From a checkpoint of a small mixture-of-experts model trained on Wikipedia: width 640, a softmax router.
Below are experts of layer 4 (counted from 0) of a mixture-of-experts language model. Rows are named router (the router's row for the expert), up (a neuron's input weights, with its number) and show model dimensions 0-127. Each number is 128 + 24 x the weight over its row's rms, rounded and kept within 0 to 255. Numbers have three digits each.
Before each expert's rows: "gets" lists some tokens that make up at least twice as much of what it gets as of all text. This comes from a sample of Wikipedia text that the model never trained on. Tokens count by the router's weight.

# expert 19
gets: ",", " and", ".", " (", "),", " but"
router:106115112156102163098169153118122125080127135100102127152131107110120110151144129093181127092107134164119116140120128126100160120158134120148124129143130095136175136118189147116104140088113104122103129126141125103150154179111086134123105128138164145110144101155160127077095153166137095133129127152114183172093145162161124111150151142142126107137110130153161166164117153126117121112105
up0:098142143144152160142145123135105137124080121136176144065130094148113129112152141098146107128108076107096146127083148193104138145101111130142145126110167138074140134101124167164160144088098143141165171130172113137111100107130103113136130126126101101134159129161113156134141149150158113139149147141117149144087099103156106105145114129102131170136141126079147129144153104122146126120108
up1:142151104111157133125139140158171134123113119193149116165145124133143116089101099137124162161126128116108105139131163114118129118114126132160095129152095143096136159123164122153143134128160106123179167129089129158112156132168100123115176130121125156089147136110124161158127171101140113112153122118121117127120161149075131104134121123156116121162109101096135135144107141103144086152117
up2:152134111206151111083119169114137173115112140106137134141156101159102114161156133122154147129138141137106121127132152153075142143100136110101137151174124132135108134150150185137147152118151127137127145112132104100102112122103162109136126144104154103141143118142116137144119079181134090134107119107151121131115130075118109118110163135086101140157130110158098148134077106134141088099124
up3:146113122098119093135137155129075124171138122135101090151115152143133161062117100090104089144100142102110108110148113140133161137135084097132133175139119106142151069117124135134172105134191078144171127115112080114102158105140095142158142112121131127137145142155100174137155127094117144100157144115164103141127126108168098150117077094089113153127125138105127113157098136148170136133137
up4:112140076115156114153103144098141135139099157125130137147123124159141174068063190148124130131153156135115160132098105163105151137143180145186117134129133126113112115131130152129098121101143135136125130075131116070126085121121178103100151150143111132147131177169164147124094106112141115124125129112139156082130123136135122129173121085135136173132148095118129115140123172095169131090120
up5:138144128135072122117134104130193152112140098100158113106134125169150092110153125136162117125161099175128153137103135141136154095110127163096124148097106164145162125105106104170122129119186110130148127146186164119102115141132114117116116109130127089148125124109121122164196099136120111089079122115126137091162112134115096093102114126075113142132104098130149125170095123127102120130121
up6:143115131117180127117091126147119073118107136139104168106092126144135088186139059126126111126168086171137082153160140085151147167150112126146136156136115153144098147141160141123140113156109140156089131135126074125121141084083119148118149123100135130165111136143107144116161132146137139138187088068110103106136140096144099134162133145143106150153145160133110108098145129118102127142122
up7:141168119193162139127129163135087141145114126068142133131130126141095144150112139136124102178092125143151149106132111142144132150111144131141144137133124137137120130156105099100125122134161075099130140110112145121103116146128118147128125103112085134097115168129155141120108102116138074080109139147164048117133070088117147099157165129141124146131135077117106091126133128137153117123147
up8:122123148159119120142141128132118138171123153111161131100129086100101107100141170068137125134130135154111141143103113112130165103120159093140123150120143136150161124127125116157112138140109103138096127113121129141131104126111141161133150101127161137178144107132060109082111097125107109136102118120120121164137109110104116100130111093141164164138171138139122156127063119113164126137114
up9:060135123154133120123128118144100154102135115125131098123159175125132125141143154156119140150161123137103162109070162157115142110164127150157128105162157122139135171106122125149183143088122150165127160113109133141162165141088156122111123127164151091136127120146085136163111113127110112100127116093118161089132151125088148157137136100157157094113149092112125133166070111143088123112109
up10:151131115123104103111137176117136090136122121088110128105148111158124126092096134145140138133101169135140108176149122114089138133160123161094078159126133130113155148131154136112135162127135114148127170127132101090111080097120196145124116118142099188157138105093108139124116105139123158119132171105133104117142127179126120168125090142111152157111095050141146106139138142120104146127149
up11:113140104121090101168168095153169089113131180121119101128129125145176127129124147111160146103106107136115120137138142135140109109122127134109147107132159149130178145085136099129121152144168119115166175140132142127131099182107140149137142058151157081144131123123100110168155114163133131173085102093126120091139144126134098096113130145116158132160128140113083124140190103155150129136090
up12:157129133148148107132102109119155111149135118183141082123164158127143109148117129155150136101122097150077077158132179096150102090104128131152118135135156168121144143113145065138122168155147147132143142124146124131118161133120123123082126135144124107118139120146128135112102131119137130151141122141145122103109128147107121161173149140136158137115112140128126125110146103127129084154137
up13:151144121113174130153147120132099127124182120105154135096151136139132130184076104105154125124117138129137102141159149070116117139133076130116108128155124109125119131148154080125138129135126153122124105133120179086124094130127098165156156101124136100124152090145155113140145103128101133056114140111070181147153126155111123133139138132135173173124123100146088088160125159136155145158117
up14:134149141144185120150167116103125145120124153081149141114154088170126121129120133053116131060147140123120087147130082128129129142115135156114176121141154144113113161083105124061184157118129112111110077142117091150163110132119118136137155123138112096110148109131115101113124114107111088106130122139167135152117114126140132112166129160141123150131154143139140160134120119149112111135094
up15:137107130115164120134117103113156135127093155171094103109164158167110083125125161096140163108140151127151095129150104120136162112107132137150129140172127094141120142143123155068115122123173106100159161140151099121059137089192142116102124182151116127126145117140117143162082129134131173101116093136170144143091149176105096163115125126096150131186103143116100117136131123108139128119125
up16:141137140112089153179156145128108159110116117098192125186108075143080147143125156114114082155094126085155117084119156122156142139073129141129140080131126118084115149124122142145116138113105109102109117138130127127147172121125118136128154101154154159123139121150134176130128106131149121126120114142117094093136095139101167116081101130123135168127079122110101098139108142100129109127150
up17:132142117085166132123116142125134109129176146124130122121126111175122115151151160094128122155093156139167169121116165166159174143101132127085136145155110153129116132120153122102090097181100127103135114112096134123113085127111117137101109107181142145091172124121128148141178128127093137124156129163116127089127137154105112177149131149141116122132116087115137120131128118124137153157082
up18:174118099136110136102166160163127124121106140127112152178098157134100133128149102089096137091122117126096119142132118101093128123121109106127154079134153102119150124103135090143092104180129120136147105144098123153119162128112117114140088110154121110137162103112128125152100113127111127119129132085123135149130094135131134100174120107147179106107132084122124099118114137118136108134154
up19:117135130096167133139137116145175166126124119101083090113145104105150130130133136126165156101152129141179136116129141132103133090127117124067095101151186106084129136100146133127109145117112101132171119139138096114102115123135150129165122117113164151150157107130120152101141133164102115154139146095139121136167102144133111152107132138099119101122153094137152120095111139175131088111129
up20:116148151102132104176135137125151137166102124136140095121094119115118134145139105123134082138083100128143126129132116093137114111089103140121120135126192089110126164166101137162086169151138154177121103095134142153182104144110165114131158153122092065104131098145110159133155131102127102148107119120112127138100084155125147123120113118152149140084128093115119101123126147094138148145114
up21:144119126150104092117103165069102152128142166182112125182154143112100156124120097137160093136169132128094132128121093146115167147107083147135145113143111127150118119130085109122137105114140137114163136120152128147177148143123130132117089098123133106132130159119165104144131112146142147097127135105135095142125148164099128139099123108154165134157125110141102138131126086122136140153120
up22:151122112150157094158103150132101158112116077119153134159122111137168165125186132139144126123123102105169156140133156126135131129117133120117149114153110156086143103126177134130152124119144115120107103108154117139106128112126094070096136130139134138075145151164111165112108118115137135111130139093111106143125120102125099092176137159130115156086139100112110143159126134114113135085155
up23:137135140133153118150070111121123093182113157160128124108108126141135123069117140175116141187133118134135099114139162094123125107115097174171125154155120135086106116100136112133099134140070154122123132140120095118155088137102149135118144169141159140135138164144079094161135149132093145150134134135147097142152104157109123121166134082097165220141129116143135090180136176140151101136135
up24:139115154128148133108140109106141124162133119086130122156102123145127145087161071144090083164113152145087126098165139130162126130148115144087148127144131137112164108143098142142143118126142139116149132093085117120120144072087114138094125104139100155169160136129107113092145119113137126136122129132128093162115123178145111127111172115132114152136134117140099168132131109088079091186162
up25:127147102132066125130134164148129115131162125100124126140151116108152134124132140162182100105168126124169128112118144112129128105124127110090100106172137153103106166135161153129165095139123143098156153099111105097133154143127113140128108126140123114160065157120102142207143116122118142101090155134150132107166118130056120123130132109093118142104103167130087112120141144145125147125143
up26:141119167119116123111123161110146128143170104127117160102120151100152120133151154143153121123120141146134146124133102161106129179085135073136112157181111123125166066154097118112099176137144069136159106106149087158113101140162123126147121102103179138113156153133066151133154135108084169100119109106120140104108099135150085183091121112116118132126104100161127105106100140127122097137146
up27:133140098131176119144158140128141078096125114110089127106113143109179122159152124071122137149139172143137115126105136192136130097142092123138108080117179121168085108096113143091137138199135111117074140135107125157120139103128141113149145113088126083137161113151138155165101126100086131143181157114161139179109117160114127129148092105152151103123104112115117128129084096110126158124175
up28:096119131106162147108119120155112151124146174145122149151130106135127102091115135123108095104137115136181097148147150194102157126104111134113130146119126080154119110131105168143141139127154130137185130126152139112143135141119123112108123129111164165120101124103114121086096120136142122140124138136101116150132141064071122133179103132148118143131130106123112139174121120146162150128091
up29:123127169094179092159109133134141112118139161153108110138142138107121130149146125105102127127128145112170131138129133098114125114126158099095168106152142130083147123122107126147213151127111120110126122104113161167161175051111137142133183122177145136160141139180094103176134108147143079139124115113105107103168116116116113124144111112106108117100104142158159111157087132145136107125125
up30:178160188099147103139133129127098117114112103100179148112100100052122152137129152108134067129105146140126124166136108152126121087093120111120131139133167158148164086115112083125139136118125164134135116100124142120107108127140099112135160105116083098145134159135099120125085142130114158179092158108148151138098125094130112101143131094121119124133104121128110116104107142137114094125147
up31:141119127097134140101113121108104115126158142122144150124115098135117152164113155156138091160107100140120124148114140145128118191138166149147151112114143119110095147151126088141084117144110147129141146086116137118171153111131179130134121115139132110176115148108085107171066154109129135126153130124113121109124142114165110124149126165159097139118156131084122189100112151133124077096103
up32:139129131124061095106125158130101160144125115155126131148153127178188139171156096123172125160105121148078137143099095157137138120126153116140188137151121116132157087110134126080131130086122091138140110114126092121148138157117141109110140150168151118094107126159101163128146110123128106090127131132127101152116147118110128135097132074101145158117157061162145136111088109148110116161095
up33:140103120103141131080123100151113134090115092151119161152124156152122110123110127122168137165131156117172111141147119178108113105127162118144112149104127072126098110146123112078134131135139143125096107131114094143118167117128095126129135098163094124157130102120120075141138080115092118113145095126127104106113125129147083133129120091121137137131103116089104111092127112131137117122139
up34:148120142129079136137165121160133151142092141135142144102160152152154137120155078094139143121145093162063090108142152102158122115151090128117151135114104118128086109096131100165128119140123105141109093148120128093136111130103140103133159070137129132132123133164135159125174100144127143119149079116132145127113118107109120094140125140106132146099116139151116060156104143143158128162124

# expert 15
gets: "|", " |", ":", " that", " which", " It"
router:140139100164113163117142160167119133109119144146103134151138109114090095116136086145150106126156113146127099144140175142126130141129144142150128153128099105142128139126122131126114190123143104134093134138146133112180157151143087107130129135123173118123136135166113115108132163144125116169129116119135166145096134144171139103116139143126108138160121122130188131129127145127147144151101
up0:162113128169129129119113088158154132132134166133129125189145122132130097109161121123149136144136144125114102109164139122127136140116153106146123137078147133123093158106153128114148129129137111154083105112149157156114116129148119118177160099108137105136128169117140118198181117174117123080159177107105078133133100144159147094089105112076156158155151144150149142142135142157137136177113
up1:125119138156147167152170130098135091179085145127162153132154136150183131096167138157139143111170167128176125088163140100108156126114123149115120138121107100128159090108080176115115084145104053123157148095083145123136158102094168124123102120138159150090111133105110118136118111143128116149077129082107136128125119143093162109116124140121137110169127105089179139140133159147127117124117
up2:159088124127124087098147143145119164137118136132124126074134114109133133106101112149132117139113169099129129118165145146124114127117052138129092138130120111129159148116146144123163146148114101140076119105127125163142161107115138148132170116135126170159137120138109098139112117121134152116077066116158149129161084152113156153105135112109137102135125175122137093116158123111139131121087
up3:116139140128133115147088139122112160122147149098171124151073122121098123115101109163144158130113076091128162119139126091105123137125112096190109128127153136131114152134107134137102133142140136125147170150128184124101117149110147142124147111132126125140110095122112112092079130131114139117147115101087136114136082152124125137085181147125103140132131142122136128145173116112150120137141
up4:132155138129133148122132146135126088140109130134128135148103108083140111127111081163137109157138114099125081141125143127144096162129137133167131089126164154110125180098126114152101113146090134132136122128136079148115112111152148135140151104105099131124129117117129115118116114087094112134119183106134100159062112168109117138130097127077123122130124112112151137126108170106148119129152
up5:104123108128141125122160125125121112104183069111143138119135108136113154127130147158104193148154117138136121125129117093165158115165135136129121128119138135156108125063136165130146159122133098135128163147092092117144095051134159154132162160138149144115159146124105141131166102140127094116122134122123109167148132147146180121115104138127136139141137121085136112104083151120082148101141
up6:138117112108130115107172147181150139152109091127100146092147132135141098111139145098088081139116145107128114151111142096153149144102134136139155121086094125142110141125166133136109159164181140123127181140159113105112139150078112154161136103121137103162161134117122132132124137141149166137105135138138153085110131124113122179102171103129116137093193121148144076132103118121143121137104
up7:097126105118109152158085120151131116107103118147110114143112134091109121103107091192154128111119128102138145105130113123141142101123126140136152110099181144098117113130158140120150125103140151128134124112144138118164131115144125093163124169159131131152164150165121140169132118149103106113098122104139129116113101128134135142109087154130116163138104104178186141123068155118110116118142
up8:134135134125152129120112096165093144118149143111109159108126139119144168142135143087111168141066083068104157090110129124095113145119092118156096105136119148138107137122138109138150144115143147129142176164086174138098116132106138113111120145102120186118131140093142117134142104182114181120144164112139134125143116127098143127175158094170155109118126121116103145116138125152132120135148
up9:150138117131139151111128126167110138120129125132088122143112131084185113145089120167096123095091134144101115137123143103146145119084173127138126116095130149155132144150119143115137131129097129144108112106163140097123133116175140149118109115141106153108086133132091119098103125137122139118122142113148131118111156161134131198142133149098091137128141157135155141131121127156128110089093
up10:099102111108111198134119131127156140080124079101134129112119118139125175140110126153122155125133108148169121142127192144112150105159132168103175096098091108106135139133113083121145124130160105092056115126089140182183132084129158124126127105130129086173116131152113099138125167156163136106136122134124127149109115115105123136112077108094144108106151108120133170144123062146165130121096
up11:143123112158123127135151098144149147143138155097102137110159103114160166082135146133107134097164118065143134088118081152114138139105110100166158066151089113151089132150115156115132094134124142150092089187101196124137141123093129122133134136129146102137120142152134134129159145121123115124108123096133134119119161094111121134091119130125163131141113105119154152098101158119085157130129
up12:122099114148131135110154120152158115177157110134137075155123165159095131127147127154079159150114128142092137180129182133121140150104093135121121126109128125116154135117086153132126141126142140112144148146100100105137138139132082082139192138146122146161132087121153107106108132098175158130128162117136176124176115096143074101121125129140159109117119118117124128137148127119140097126093
up13:135125114149106152117165109170130136161115127146108155124164092140145137149105143136139124165108136090141138128139148151126126150133138139129122153134101099154112111126091119102144095101099134075140130093143147124134112155114101125203134129160131147137116117112137090098129138166149132084144097074139115076101147178151212153106100102096137166082138144125111143121132116110159155172135
up14:111141098152176140111129121137121108138118149084153137134125103136087138142071155163085139154095135150120144113102150098113108131102139131084102123138119121146127154121118116120106150166133127116142119146094127158111132129115132149137134122137117093096159112133108127170148090124126086126143114158151161106133132148150177170137138138135144072127121103126121128127105108111118116113135
up15:121118090140095113140143092122147166139168112103133143107090116107167112126121077126182112139131106128102133100099121141118109148128147123148174116167131132162134104114092160140156096099128106129134154154120128128117129064174120115146143153142146098108082124091107095128139145170147107091121167098096122155121143088140146172136119128114130096152175141117162152132126143133103104166157
up16:089106130094124130107142153150099106149147137156105113164175150117176100112078149129131128124129172162118178071115125123124128140157126068119108099130114150154141100141107139099135111159110139146114175116133111088109158145091113136130160154141112060107128129108143108122098133159119177145137164164171128126117099150138140138153129114146152123126121137126130129139132130161106141130179
up17:140137138111103158114108129162150153096115126164136122158137138141136107128105142126104144116161104102131133164117102118113146166103154139119105132138088153111146108154153147140104128147099151139151127168144130099131096128110106141129122143120110109134135123144140102134156097150125151098086141147137122119105099103150126052096133101142137135144173107150139164116135115117109108117125
up18:153127120130111132143164149122150132139149125107092136094100114153105099132157125125112144126134137099129114148142107158087071163114103112101098084097123072128123130150070116136116111139115153176109136139088138140143146146162136130154106109121136143111074131116111131140140125131108125138105129105146100118108095175084067093129099119152088146124150138136124154173140144076134158140133
up19:146153128077121155119187118114091164135130125123198089124112128120111161107089155105166080117124123070161166114122096110104163087150113127128112196158105160109155122119116122135127163138144124132104144113132132172151202147162100120142129124132123088152149095142140125115127115135129146145122131126098136142127082163083125124131121140122135121141177142104119077111125149157122118168149
up20:125153137133130170130140142149106119143159087125150145123106127142142144104084147122100103120144101139141136115120105103153148165115107141092145147126117126135145086105118133153152089070197105092125058102151138136153142142132124152146117138108169149145069148113152118131176156124145137098110138140130104126131162118142117121077163156146149134129137139098131147119118145118129154135139
up21:132091142073126149127150138166104162118105141117113085134093093135144154150133130157140151113127099118179136103143137150165141112108129046168077101101149167099082111153137106080159109145123141131178132144180119099138148090125146146110104089150162128140126128146122094126095149131103151117120148149157157120150101148142142116105162102113070075098159096112142128173114139126095143100177
up22:088104116131096081119144121158138084139102149164071129101114142123145145169116102168087129157165155127100136150105136122126141098123164112131154103127032125172150104122166105086134134139115118158118095134143167110140135145115162133216078153146136153141160127125093156106107108109126136139113135133141123137146117083122097055136124116124119192126111132097120116122107130132134141139128
up23:120138097108118112180114120140166103167123154150127116152111114115098118149105111160128122154120164119089116154119125148168127090152149147120118148110102137110084128127105121128119111155143166102115134109081145107145117159118098138140181122129138162155168147112153118156120154105088186133071094180108142102118162092067081097141097064172131116135123146133118133165099152174108121141142
up24:128118110129118092141129115161130145167145105131146110131115142153127093126103140144132135130153147142088143102148128105152104123117104118114071152122114133147146168128117129160142125151105121102168134129167100139141116141133140159123128139125147161185104106109114146131098113117144113125131107159145093090093133126131110127121160157166133131134103125170143152152122105155181145109075
up25:119149091134126139157132144133129103127086143155115145109157123114123144141099120173095124152118144126144153129125129092142125142097133111139171149143091142098135150154130147122109145163141137131103121153131131155153121062115167113116183178136105142144096116149143118149143157148157111098163156064129138107121131129096137103174193134131124114177134127141153138119168142098127111130109
up26:120113112108157145102107142112120077085119143120152117113122080094133145154088162125128093096181153113139095117135143121166121099125120112101101100114180156132112087107129124060123133163145119126132085137162100102127127156162124139110147135148134107178119135152126125107120112101105136132132086109125169145063160102143114082126146126178168108122129170108137129138141120092141124136062
up27:118198144124138094129149133142140113228133101097128133116092155137101114097143125123130127134144128121105085150108160090141127112156094139118142136168155089149155113133134138133146106135144141111139105105136158135122166143156100110124162124142149177167151146086131147154103145116081132068122154133188133129128145161149107124097130145114129097076165108141134110101157077109149090093122
up28:120173139102113172114125133106149127108141156105100108157144116119105141144131134114083105133102135150141142072135123114082145130145091124175098113095150155099138152094123148152154088169099125125092147117098119102103083130152115148111115114126121119134116120139116130133153110135124116133143117149125129124174145103154153150099121138140134116117124148101137140083108149140091176143122
up29:165146128177120132124185146170081160120149175098114151171104119126113116145144139136162091162104151120112082134155168144107130084143097103102150118131095109067127131099127141118149138128098163086119137147123122133138091126103171115151140149144124129114125116133110146122153110146183097129087134108098135152075120125128103159145120123173095115137106108106168083127095084113126124144132
up30:142117129093118107128114149117148138098151135140128145135124120138093116117152115120132145118120115160089113130140083133147114114120142161092132116150092100107156174097138089136091083145154148119076129138134068115156160115116146100165138146067127131154137133130121102135112138139143167108123138131097142117156121095165141167135112164110112118164151061149154116129132121093138109171155
up31:139148108124103080102096154096135173125135083137122144122120133081169129157148130149139092166148124122165144082168155099166142139154105124141071148114113138145135131125161135100168110116102094136155133132108135112157158117134091070179149133146121142175131157146096107104076129137134117092170110112097170118160129122116109186117085155161125088102124121161141169131157136097121116081074
up32:121145080146106119157142091119134132114090134108095114120132079113146145162139089124121101116090149099124085108111102093143086120143102136111108145136109128080100113096124123112136160070144137119102099098140080110144137121150111102123134133127136136141094124192102116142131123156103123122142134117127168146146109130111134163162133116123137158132132108158101148174122106113108144164106
up33:110094136104166140116129110142132085175109123131137161162168157134158098153086112135130138130156112133122112159152120139087117097130138162138192127119115114120144133097140108135159144154114102175123113160134096132151136131129137132103096138150120137149102135119109127168095136119117105130092155080141132149085109152141115129147116149143081153090126116139157101104098112099096126163142
up34:128068093109134149140116152139128141170133095129137117138111111140121096077079104106117143112125180128115134118127133124134122103087155108100164127120110119107115125122093135128132154095118098121164150096121100116056111102147113175118130121168145137119124137106095131098116118136088084091118114122116119132143083109162158151163171131116154119116130091151154109147090132111107179187100

# expert 0
gets: " |", "|", "-", ":", " /", " his"
router:089114119125132153106181149106130151096105132135126116141158115131077141179145137081164110141120119168125055119171147138124115137162132143141111163124086147129132164116152153077126144127138097121139143116138142119110094132117113137143096129096137131117132135149158123098100107115143116132161102156110130188110153162153139110149126162146128151177107177100125142114141129111153167101120
up0:102116140122143124122122148101107074142123115170135145117121137152135151164148136107136134101119126111104172165134155170149132178086143132159124111106079121154113126161149135118110131103110109122101162100140126140133113120104100164115142137117146168105169144133086116148168103085126112144109075107110113147140111086091145140132132159129110167119101123137141125143106156122153157072124
up1:117100148101106125155140133140115111157144138173147146109153147080118129104116110136152133165087117136119171111088107108137144132162130107143105155118080155150164134089142102090105123118136104123149109144143198146125113138130128137122133139069080126127112130098141129149113096083124153127153136126098134136140131122120144158179134111147136128146095091104140142127136093112133141109153
up2:104091137125074135147134097099115154116145166114157127129139154158158157159192183150160124120119167137167184175143150094147130137109183138149117147146150143131113111212126121152128151139152143126132099118154141131128111130051138169146151150113123123120162112131108135172167128157090077166143108153090127132143129090168112123132124146159158183097129148160106106117128139170117180143181
up3:084162117145131118122125151118103134114151128152167105142157163180109137122119107101175126174127131140107134103110117155149117122143139171127122147088125121154200147120131130156102155124147109155119136093127119136125111151143150154134117176153161102153154104136178101168133100148119192126137149085105130078129176146096097098144119125136111138134131106138133122098092154146123146127118
up4:147182098107134122118119104121154118108150120156083119160100155146112118099134092128118130108111151128108107152104127140130118062122124162128111128137144149146151098144130101130112094161143128117135132120144133114143116103122123165107111114125123153131124147156104124151129135148152137139130103132112119128123162165130160122132145098152118162076131167110170137131132123133122120123105
up5:111123214120118138108117120135134166141101155172155101126100146100125182119168096127157139142099140127088137106089100119126082117135126128144153121151115154122121107138187070169148141084108152144133168103104123128134166159154119120111114119157080151174130086117140160136104113149123128165132142162124114101130196124137102128118119089119135100137140098104137130126107113141082127133135
up6:099129141126108136124176120159109110118139132129108126134163128136121123108145055126130098141126114146116115133143117120118090112079113162185119177125100108094125126095142182152129110099169118104149108100132072150158130142092103117110113123143098094112136123128162122129104115124161126148152149129107098127138129102135118136152167140116131133120091114098151113114126126172150155106085
up7:114139113147169090108168117092140066134126094111127163150128161105131117137098141123091129144156158127108105125147132112120158094100169147109124126111144144177136149137180138098153143172135125159160140136126174120124085108105137111114121147128128158155119158112117176173114123081151111119141128134103104158106134086138081150126172104131122157118109123099105127125157112134107128117144
up8:159130140092152111105111111124128118151152121161098153147121103134092151114078170123160149169129167095090158112141091140157109148129120062150113136116090201125124112098129113151087097138133132115144111188122101108118081138177112160124139129154145093113106159108121074140111102158124126157121131117101136108115122144100100133078171158147171111151140144125128152143164172118102094117169
up9:134138168127118117109119114093113116166097175156135119113099146118152045139128148131167144148094089110160137110123139140116167133082128114096137158125112105145124143096120133081133143129130140153093133128113121125144158141139138102106160087124156157132105110094094108099158121150130114124139162129121152118142086116125168181166128128072093138083128103083143147069154130101137117133068
up10:144105111084145093111135139124113149109178108134099110121149136124195134109139130128105149106127112117132120113122099161162195137144139069131125125145124145121138139117153117129112117140114105134117156136144117139081112119136116129162148147140132105136181129160122160167124137173158196116137131075109151116106163131144152097140183084131157168157133141102153132132119152152114140108163
up11:123114140112154112164155095095137119139151117145143121140097119164148123123137130142128142140106122130130097097067165116115141135109145172089110161074134132148122131141161124157106108129153106087127145103090114101124136126109131120141127120114114144115198145159097134158110145112119138109095147105161132159125120110136113101142128113117125170172102120133167143122103091153125138110150
up12:126120166109114136157136111109146115127126138134080130116149099094130100147160132152126128101131120174100118121158120069071058131120136143138120089117148142105156103121144131117171110123130125142177145151093149159106119115070149140151134134106118094169137141090153100124103138109150082144097073165106165140088146133138142138140120137099135117161131118101106142157125081126097119177138
up13:119128156127120092122111146108063137151147186159135143137125131153153104168221138124146141125138126133176152138137080129106166147125136157125137113126085139157123137129140109163152113152151128090133101116194125086134108121119117127120121108094146086092142136193101102116134088052153125112114137157120069130100125080129093132130174138124095133110142103167123152094152107145149116108139
up14:157101116132119098112143134096109155116121137142119143165117115148121161121122159123145082088137121148125098127149124127135166161148152117134128127076134132166182153086149134132091145135135124126080088126137089093154147172099138117157162083122143135146148167166150144122125116136125125088174145118159124145127147108150109177129092151128139102117125132130121116113146078112158094113137
up15:067115145097166118110136109119128141166175146132087136126153149113122071109127141145116093128128148134191107107130109133110159120172104114134142128147147152110142154158095159125121122163095153109102155135150128111151139103109133129122204092105133098173158132169093154116082181130121193129183143180122161114135141113133144141114171121081171152129135134147087154163126121109149156147103
up16:129131126085108187125132105119133099113138125165124146143173138152110087116134139175173128121105135151139155132114179126146126145136137143126129142167146191124107135117138129122176099145115138153130156138116102085097093126133142128115108128119115102167148108125131137123098111106120097160129125116141128141100140171160084081124148156165164162113090127116110127087125121119156136081150
up17:132148150107100059155128118187128164132170128120123137124144103121152161140126144127101133125163115100127138132111114118149149130131146119126128087143115126118136183137089154126155106147112086165142103102095131092117114157143127172157132120154117148138125146101147148116085125136130094110126159163116075141101181114147131156102136152129122125126098117091145134085153080196150138136111
up18:109100117120160100112152108136116107148106130118105133115109169140099114087144139166099120088109141143090127099155137075143158134103113097133120140118153121155116141103135133137091169104092171092137142120144129135135122105149147131145110137133109088145161126169046127159099097134124093114111152115137107114122108134132132140136149157081126094101155130160141180125124103098107098129135
up19:126128121138129109126133100127081160138180088129147155118137150122092145111174166100119130108143131143119131072131135149144161135083135129114117166154104128089134120114162132127106117111123126107175124106186172135164124141133137091139113153139085078137149113154136119059110116189138140150128114105086142107108110121159170169110136106113149137117151106129123099089109083110108115083119
up20:150111145135117141114133141107122129117117127130145105155145157113114114152131129128175132130142147102123143109111138141140117151137094108139171114098109184147116085159111129131168038127131142142159084138138120126147121136103176148119108112145128114132121155135146123129134114089124105166126151119110128142098128106095114154141137114133140127096097120107157111115127097146149141149141
up21:114085122094142143126169113110078111126142126099148127186122110139121138115145165122140095138107144144130108108164137118124119159120150151084105165120154161058115147134118129135165137108139121130125163123113145125163139124167111159100092148142102132074107099160110113111108141117126113070118147184142080125164123100107113171109174101154102110097105154121155146121119096126119119123130
up22:133145118099171148117092119075128121145125124137119130081107086123118114139148125080161169110145116143122132116114153183122141134148119131171155173111118129121066108137135116104155140134124121125120147149139143118113133100173147169107096160111134115130127151089145117102111097065168155114066121117152099144137116090103149154117130072115126159194163127150119101145138152095105123147114
up23:126152111091153141133112102170103156134115150139106144106145134120151133142107120142119059131145123135118116110112137163113180100096169122132129146125131134123103154109111182148081145136178093134146139125119172113108142108163136117119157139156160079129096140108130111156113135119089115092082140103143098119133133162098122109089092127123122116118143086160181132105138122144071151134104
up24:098120142159093128122107143111136151089107117119132145118124182133129138100105170171132080117077115118126102114130109169131107132167143151145086150128124109129122088123141101123147137149174096153125153143124168123089118119185168100101125153136117064128176110178114088150132143092148150097118142156157130131108145114092130122102102132127132135144137111171131108119169104136137099105159
up25:132151107120169123145116074151144092123146126116118137090161156118081110119138121173161154157094135110163101101163125095099167155125139123137092132115152145136137152125118161106110144152131101105121154138092127128108141157119143121117150163116100098092182165126154141125090145102158139118105119125132076108147167145145132128111123109086169172116129143143096115161126108079139117107136
up26:128107168105181135171174124120067141180118163142149113098117119139128112154140151107134120132110104091111106101134158128168120167097129142148082129111159144121113156127151087146111148159106068139153128119149190086093134084185117133130147126115117117145099116150100069131124136129145126136126141189145169125157152093099197163089143098082126156153114140158127149111138154129108115128102
up27:148124125106161147104145144142089130128083080127143088096125167128155092146153131151159125149120077099168135177175083131088132089128179124157091120104147157129130108137097131158173117134171091112125166154145161173126140130098146110164163152081141156146154065137086135095118140094117123122127139084125152103169133105080135105120169081141113108107108145140105102133159138133131111138148
up28:145124155149119137104112073128112112153113110071112132105099098124147132177094139127122129114157177137149125113156126137152125130079133138154182123088127130141150156161085122139136089139101131121083114147141126119139137126105139116130119151124198168090102133163126072129079150153105113135119111131109088123177137124107093130177144128157157135163142106128143134175143109113102097107148
up29:149180082128091129096142139109116118169118170107144108113123120139116117128135125162121147129098148092105121148136159147140110118125136154144155104095124163157081116155160156119154101139182105126114097068140153135113099086115151121138161114102139077126139179129126139132166145116169163122129137183142166100111098095111106125098119159105146150130151109128118124122104156081121165135154
up30:130109150135122113133091142172132136161147146130084113163123142146115133105145115118089085123141090117090147114127179084115119126155079161112156100137122126155108168166134116153118143147108157171138102124104162139125130116113147121148144129132040137163127117118130155168116089109136147113125128131146093128086116097123133097143137161109128149149107165103119147161137093074151136140136
up31:121094138113108081126122111130128143105129122138117140126145123153119087149123139136149093094115138100113142108131118131164130114133164116141117129121119156148097176162144122080122136129126118100119163139098103102151134174126171123086149165152114117109111163116143141106106113160148089141159145139141081128159110125110101138104122152135134141141151129121113143175157114140141104165117
up32:116133113131155142121143077116121106127145133089095149146127176132089144134178143108086111137075148127137124102100145097116121117129112091083113128128136133129135097096121077154112148116144122173154114112163069147156118090096142142150121102089095140101116157120141130120109083151157145118133119111157133097115156082135176139122159147098114147126157103158152168130142087090128134121088
up33:098100168181145106127163128123110148137134186135115099098110128122077084077154089186106148126135140104115142160155164124112143132101134162106159086122153134115139118145162110199107124144107152146127154138107148126158145149120140144124111138121164182149113188101120137117159121138151076134100108132130090126107159124125167085157162163108139150122122146072113114148085132134140112074122
up34:129123115084113124112150192102091122131168144136114150119151135128118137076159095116117098112159116113126080143124151157143140145091142147131159111140079140147068149150095213109086124129078119163127107106136104147152146111116137152145127138109161137145162110141080143116107118136101164143133120161102129113155137113146155119125151138113090149128123116107151096122157162132138137128118